config.toml
experts_per_token = 2
d_expert = 144
d_shared_expert = 256
activation = "swiglu"
routed_scale = 1.0
balance_loss = 0.00704
router_logit_norm = 1.5
n_groups = 4
groups_per_token = 2
norm = "layernorm"
beta2 = 0.99
grad_clip = 1.0
seq_len = 1024
Below are experts of layer 11 (counted from 0) of a mixture-of-experts language model. Rows are named router (the router's row for the expert) and show model dimensions 112-223. Each number is 50 + 15 x the weight over its row's rms, rounded and kept within 0 to 99.
Before each expert's rows: a language model's description of what the expert responds to. This comes from a sample of Wikipedia text that the model never trained on.

# expert 37
Hyphens inside ISBN, CAS and ISO codes, plus spaces and function words in technical or financial prose, and verbs like improve, ensure, allow.
router:59 59 34 44 53 54 42 37 52 69 61 76 46 56 52 54 53 65 48 41 55 57 53 29 47 58 82 31 49 58 38 41 43 46 49 51 39 41 36 82 35 36 47 57 15 32 64 72 71 46 39 49 67 50 06 30 36 68 77 54 28 70 46 25 50 73 68 49 28 15 46 57 39 41 37 59 59 57 39 51 59 68 46 66 69 44 44 56 50 42 63 55 44 37 72 43 63 40 46 48 67 46 57 66 58 39 57 47 28 45 56 45

# expert 36
Table separators, plus signs and abbreviations in standings and schedule tables, and venue or campus names such as Arena, Center, Hill.
router:23 53 37 37 32 50 50 61 62 25 84 47 79 67 63 47 44 48 54 67 82 42 25 58 46 59 40 70 47 43 28 55 05 46 48 56 49 50 42 32 42 44 44 39 45 35 45 73 32 33 48 29 44 56 58 45 52 32 43 49 51 57 83 37 45 50 45 50 39 51 65 63 54 49 26 65 52 54 45 85 48 76 53 48 55 25 40 80 45 40 65 14 65 50 46 54 47 49 20 49 64 64 43 24 64 31 45 47 24 38 58 62

# expert 56
Words in sports match narration and results tables, such as scored, beat, winning, opponent, minute, plus the, two, and table pipes.
router:55 63 28 65 63 58 58 69 65 56 63 61 54 39 64 33 53 30 41 61 51 50 28 63 39 61 65 30 70 42 52 69 74 67 26 70 70 43 42 49 27 40 47 25 51 45 53 54 34 48 64 50 22 52 52 58 50 42 66 52 56 83 70 51 54 56 49 24 22 22 36 86 71 48 49 52 48 36 54 32 49 49 44 64 62 76 81 37 45 71 41 67 41 27 45 61 59 43 20 50 35 32 43 46 51 28 57 60 28 73 39 79

# expert 7
Forms of be and have right after a subject in running prose, such as is, was, were, has been, became.
router:34 38 53 46 47 27 16 49 01 67 40 35 51 43 40 46 68 26 38 51 62 54 71 44 50 62 59 66 49 61 59 49 57 45 52 43 39 58 37 24 72 40 54 28 46 38 43 76 66 70 56 65 55 22 76 41 29 54 55 56 43 58 74 65 57 39 56 75 61 45 71 54 60 67 50 50 70 21 86 55 85 33 53 52 41 83 49 48 55 46 52 45 60 48 44 66 62 57 48 22 50 49 56 54 60 57 38 47 46 45 62 38

# expert 43
Commas, prepositions and word pieces in writing on animals, plants and habitats, such as genus descriptions, bird lists and river pollution.
router:56 67 63 63 53 47 18 46 72 34 38 49 46 75 50 47 31 51 58 49 58 49 55 44 77 36 55 41 33 53 44 55 90 33 52 71 61 41 47 47 48 35 48 62 36 27 35 32 55 27 63 28 49 87 83 43 41 39 55 65 52 34 56 62 43 72 45 61 71 42 56 68 44 34 57 45 36 25 46 48 34 47 55 62 31 60 31 62 64 26 35 47 83 60 42 51 21 64 42 64 53 34 32 49 70 45 79 61 57 60 43 37

# expert 44
Structural punctuation in headings, tables and lists, such as = at article starts, -, |, and colons after labels, plus in, of, on in credits.
router:57 52 62 49 56 34 56 75 73 45 49 61 60 62 62 58 37 60 49 47 31 26 50 33 62 12 47 55 62 50 42 48 60 65 67 29 69 38 20 52 57 27 62 64 24 73 40 19 71 62 64 38 40 52 85 28 28 36 66 41 60 53 59 50 50 51 70 73 61 29 51 38 49 52 57 17 74 26 92 39 80 30 64 73 53 47 66 66 26 56 44 47 45 68 54 46 94 57 44 45 43 43 70 61 64 37 59 37 52 57 55 46

# expert 15
Digits in climate and statistics tables, especially after minus signs, plus word-final pieces like -s, -ers, .com, and LaTeX \left.
router:61 42 24 37 50 54 56 50 25 42 52 33 43 48 57 67 51 70 71 49 26 48 56 81 47 43 57 45 66 73 39 27 66 18 81 64 55 69 56 75 71 36 47 55 55 65 76 22 49 40 65 60 39 41 38 25 38 77 29 70 78 28 31 50 44 32 51 43 52 59 35 66 45 33 42 36 51 80 53 53 68 34 29 64 52 37 43 52 52 51 26 64 48 48 60 41 50 83 49 48 59 61 44 53 46 63 47 56 81 40 78 50

# expert 18
Word pieces, often capital B or p after a hyphen, in politics, law and court text, such as Bolshevism, Ballot, legal, parties, intent.
router:57 55 58 44 41 47 62 52 38 38 53 40 47 43 26 45 65 47 49 48 45 57 46 31 38 44 53 57 60 33 40 59 27 63 35 27 20 35 44 66 43 65 60 61 51 41 48 65 52 72 44 52 45 61 69 83 36 68 53 53 35 57 45 55 52 70 50 47 44 50 28 57 62 40 36 52 51 56 85 28 36 57 44 37 43 25 20 45 52 44 50 64 70 63 52 29 51 43 57 90 61 68 21 45 49 34 62 68 66 47 62 61

# expert 51
Markdown table separator rows, plus words in film, game and series reception text, such as film, critical, aired, review.
router:21 14 49 50 33 66 49 47 33 26 42 41 45 48 55 31 28 57 65 67 38 53 49 50 70 26 22 61 83 58 42 59 67 60 26 76 63 42 30 54 63 49 44 36 52 50 34 81 31 59 88 54 54 54 43 44 21 39 27 57 47 39 30 36 47 69 53 51 34 62 49 62 39 59 60 32 36 65 49 46 49 43 49 62 27 51 36 52 24 37 52 42 56 85 47 50 67 46 70 47 41 30 43 25 71 64 40 30 50 71 48 40

# expert 1
Pipe separators between cells in markdown tables, mostly in header rows, plus semicolons closing list items such as —; or .;.
router:27 87 65 39 70 54 39 73 34 39 72 61 70 60 47 51 61 41 44 75 42 59 68 50 48 54 55 41 42 27 55 38 54 58 58 48 17 54 69 62 58 60 70 44 61 38 39 64 68 47 72 51 52 44 46 58 38 63 29 49 61 47 93 30 39 56 62 44 26 16 62 57 37 59 64 65 64 62 38 66 37 36 76 68 59 45 62 39 70 64 74 71 27 43 55 36 29 28 44 38 60 67 55 39 55 54 60 55 39 78 53 35

# expert 34
Line-ending pipes closing Markdown table rows, plus separator rows and short cells like Win, Loss, FW, MF.
router:62 47 73 25 51 41 11 53 86 33 27 61 70 48 42 57 49 55 41 47 58 45 26 33 42 50 54 69 38 42 58 41 45 56 49 33 57 36 67 46 41 33 63 61 50 80 57 51 17 50 51 56 61 52 50 57 61 49 44 70 55 55 75 42 47 49 63 57 34 77 36 37 56 48 61 55 39 81 54 41 23 48 49 62 75 93 78 44 49 59 39 30 24 51 47 31 56 60 70 52 78 30 65 38 37 50 28 44 38 19 68 26

# expert 32
Opening quotation marks and the first word of quoted speech or titles, such as ", ', “, and you inside quotes.
router:35 28 32 57 46 39 52 33 48 31 67 59 25 60 56 54 27 49 55 48 30 52 44 40 68 52 77 37 86 66 65 36 43 37 81 56 50 66 48 47 36 21 51 39 54 30 60 62 67 63 53 49 37 72 31 41 29 52 36 54 66 39 90 42 59 53 60 47 36 75 38 68 53 72 42 29 41 65 76 44 38 69 50 36 54 44 50 70 49 56 43 45 44 34 68 76 50 49 35 18 57 73 60 68 60 54 76 50 65 74 28 43

# expert 5
Career verbs and pronouns in biographies, like served, appointed, graduated, joined, worked, and He or she opening sentences.
router:37 29 61 62 71 39 58 25 55 55 54 34 61 30 42 55 69 29 47 56 59 48 80 47 31 58 54 68 40 52 50 76 51 45 58 48 40 64 38 38 58 76 54 23 67 53 38 44 50 46 37 37 71 43 78 52 64 33 46 65 48 41 41 49 69 39 39 62 77 33 78 26 66 32 62 47 49 28 49 66 63 56 64 72 39 71 75 52 58 57 43 47 48 61 63 73 48 79 46 50 64 59 71 63 39 44 51 48 39 24 47 82

# expert 50
Name pieces in Spanish, Portuguese and other foreign personal and place names, such as Ram in Ramírez, Puerto, Cruz, and endings like ón, ão.
router:51 59 35 15 64 46 49 75 60 55 39 74 39 45 45 81 58 47 64 39 61 49 84 32 29 51 59 70 42 23 31 17 44 14 30 58 14 39 43 69 41 67 41 59 44 55 56 29 36 59 26 45 57 39 41 41 72 37 32 49 49 47 48 34 42 43 20 23 63 54 67 47 42 31 55 57 45 31 58 65 50 60 46 48 50 53 74 59 49 29 35 56 28 47 52 62 82 39 47 62 44 50 41 38 56 48 39 39 45 47 59 47

# expert 61
Words in sports championship and music release contexts, such as World Tour, Championships, professional wrestling, UFC, band's, and possessives his or her.
router:60 56 56 36 76 37 47 67 65 23 59 48 56 58 54 32 25 39 65 65 52 41 34 68 62 41 56 36 70 42 25 50 64 73 73 67 68 71 34 48 70 82 44 61 54 61 45 79 35 32 62 36 67 30 65 35 63 63 74 48 31 17 42 54 65 55 49 59 59 24 59 53 70 56 70 43 43 45 28 61 35 51 72 61 56 79 66 58 28 67 51 46 47 47 53 50 58 43 36 53 37 30 45 38 43 67 37 65 33 56 63 59

# expert 22
Digits and placeholders in sports career stats and scores, such as ? in (?), 27., 4 (OT), plus medalist, kg, UFC.
router:74 38 33 66 49 48 45 56 65 42 28 33 68 19 31 32 44 51 56 32 26 42 30 55 41 61 64 50 49 79 36 41 60 47 45 54 52 49 52 59 37 55 38 50 55 43 45 42 27 37 62 45 23 66 38 52 83 46 45 30 56 64 36 49 69 65 58 49 76 57 36 40 44 47 78 27 45 72 13 68 56 55 55 37 56 37 68 68 42 79 63 52 53 72 36 55 57 52 79 44 34 25 58 16 58 26 45 50 74 37 60 52

# expert 6
Opening letters or first pieces of proper names for places, churches, colleges and people, such as C in Catholic, Car in Carmel, England, Oxford.
router:29 76 67 32 41 34 75 15 48 51 57 51 44 61 53 47 60 68 67 47 61 60 53 46 42 51 66 56 54 62 49 44 18 32 54 53 48 49 37 46 35 74 56 54 57 50 40 17 39 76 53 44 50 57 48 54 62 64 40 19 31 33 23 40 55 45 40 64 28 76 47 30 24 55 43 69 64 60 39 44 35 71 56 49 67 29 51 37 74 44 30 38 43 67 72 66 37 75 50 46 59 59 48 66 29 44 55 15 56 60 20 55

# expert 11
Line breaks, semicolons and separators ending values in infobox-style key: value lists, plus coordinate marks like ″N and bullet points.
router:66 34 82 59 57 32 60 48 38 31 58 67 45 17 60 65 33 47 36 54 53 66 51 49 47 61 71 68 39 49 56 61 72 31 60 19 46 72 36 39 34 35 59 46 47 33 36 60 64 57 74 46 43 46 50 66 77 55 55 57 52 65 60 26 27 53 53 40 62 53 73 36 37 54 63 28 62 66 73 52 52 37 47 41 63 77 69 41 67 50 68 46 33 67 27 40 27 69 58 62 67 66 23 33 47 60 52 42 49 49 45 38

# expert 29
Nearly all commas, most strongly thousands separators inside numbers in tables (4,602), also clause and list commas in prose.
router:59 50 65 41 45 50 33 56 61 40 50 48 46 43 38 67 43 40 44 34 56 54 47 56 34 28 43 57 32 49 80 70 24 22 51 46 53 42 60 40 49 57 36 54 52 52 60 64 99 38 50 75 51 35 60 44 66 59 58 62 38 24 00 24 55 54 40 60 38 07 71 75 62 70 58 36 54 80 60 48 64 36 51 64 49 49 20 51 63 42 70 32 27 56 32 43 57 40 40 85 39 51 68 45 54 52 50 56 56 59 60 61

# expert 13
Ordinal suffixes and words, mostly th in 20th century, plus nationality adjectives like German, Greek, Chinese and numbers in tables.
router:65 63 59 69 71 48 29 73 74 44 36 59 26 76 23 36 25 48 30 51 56 35 52 56 60 55 38 41 41 48 71 31 56 53 47 43 55 56 35 47 60 41 57 61 63 46 63 55 27 64 51 36 10 53 43 64 65 42 49 40 57 52 41 59 61 56 77 51 50 65 52 37 45 75 64 51 66 69 34 52 58 70 54 75 61 49 37 57 40 66 46 35 20 51 22 19 32 39 73 49 65 50 31 50 48 34 59 71 50 56 87 62

# expert 31
Column header words and cells at row starts in sports and election tables, such as Pos, Team, Votes, %, Candidate, Notes.
router:62 52 36 37 80 72 28 53 41 60 41 41 52 50 56 48 30 55 55 59 59 58 50 53 43 57 30 65 51 52 57 78 36 56 48 52 49 39 51 55 51 59 48 38 40 51 41 52 41 50 53 44 59 71 65 54 52 56 64 50 29 36 69 32 39 51 51 31 40 83 46 40 48 68 63 61 40 30 31 46 49 60 49 63 72 50 77 26 48 54 56 74 41 45 54 44 38 46 21 37 78 46 74 67 46 66 81 52 49 50 63 47

# expert 14
Time and life-event nouns in biographies, such as years, days, months, died, married, wife, death, often after a number or his.
router:45 38 45 59 53 51 30 63 44 46 12 48 60 49 36 48 37 48 50 53 77 40 50 72 14 27 49 67 41 51 40 71 61 67 59 44 52 57 51 60 24 59 32 63 68 44 38 64 35 47 20 55 60 33 41 50 48 86 36 42 62 49 33 47 59 19 45 46 55 24 74 35 76 37 39 24 19 55 19 64 67 73 53 79 60 26 34 49 45 70 30 56 44 53 50 35 46 48 72 30 30 66 30 65 51 72 32 61 65 71 69 66

# expert 35
The word as before character names in cast lists and filmographies (as Unikitty), for in prose, and mid-name fragments like ne, ie.
router:42 37 56 62 56 55 39 57 64 59 81 35 75 38 55 67 42 32 39 39 57 42 38 61 22 38 58 29 38 68 30 45 52 43 76 59 55 72 79 51 53 25 62 62 33 64 45 17 76 67 54 49 51 44 72 45 45 29 60 39 43 40 76 48 37 78 50 61 76 39 71 16 71 34 32 58 64 31 40 44 81 52 39 40 45 74 44 56 46 32 60 59 20 25 33 48 62 44 60 36 47 44 69 64 32 47 38 59 58 47 48 47

# expert 3
First pieces of proper names and words, often in sports or election tables and Slavic names, such as Gal(icia), En(kalon), dis(rupted).
router:16 53 60 30 55 39 71 26 48 66 40 57 29 28 53 64 78 53 34 37 61 47 44 35 50 48 48 42 48 68 43 47 33 44 26 36 60 30 44 37 72 51 58 64 77 47 65 42 09 29 36 49 36 65 34 55 61 39 50 57 62 40 79 30 63 58 71 39 43 55 46 51 57 67 50 58 37 71 85 40 51 67 30 44 45 40 54 44 78 41 55 35 61 53 51 26 44 49 17 76 50 35 51 43 39 65 47 44 51 49 52 42

# expert 38
Paragraph-ending periods before a new paragraph or heading, the word and, and abstract adjectives like social, national, local, economic, special.
router:45 61 59 71 29 34 43 34 39 46 33 66 61 50 41 48 72 37 64 61 47 54 44 57 55 34 25 49 51 36 65 76 26 53 50 25 47 47 58 82 37 81 57 26 45 47 26 51 76 46 48 41 85 33 27 36 26 51 44 32 60 59 57 53 53 55 73 55 67 39 90 59 30 45 38 46 46 54 43 45 51 77 54 28 52 58 51 51 51 24 50 42 60 69 81 55 69 44 20 34 43 70 54 30 68 43 49 64 37 54 30 78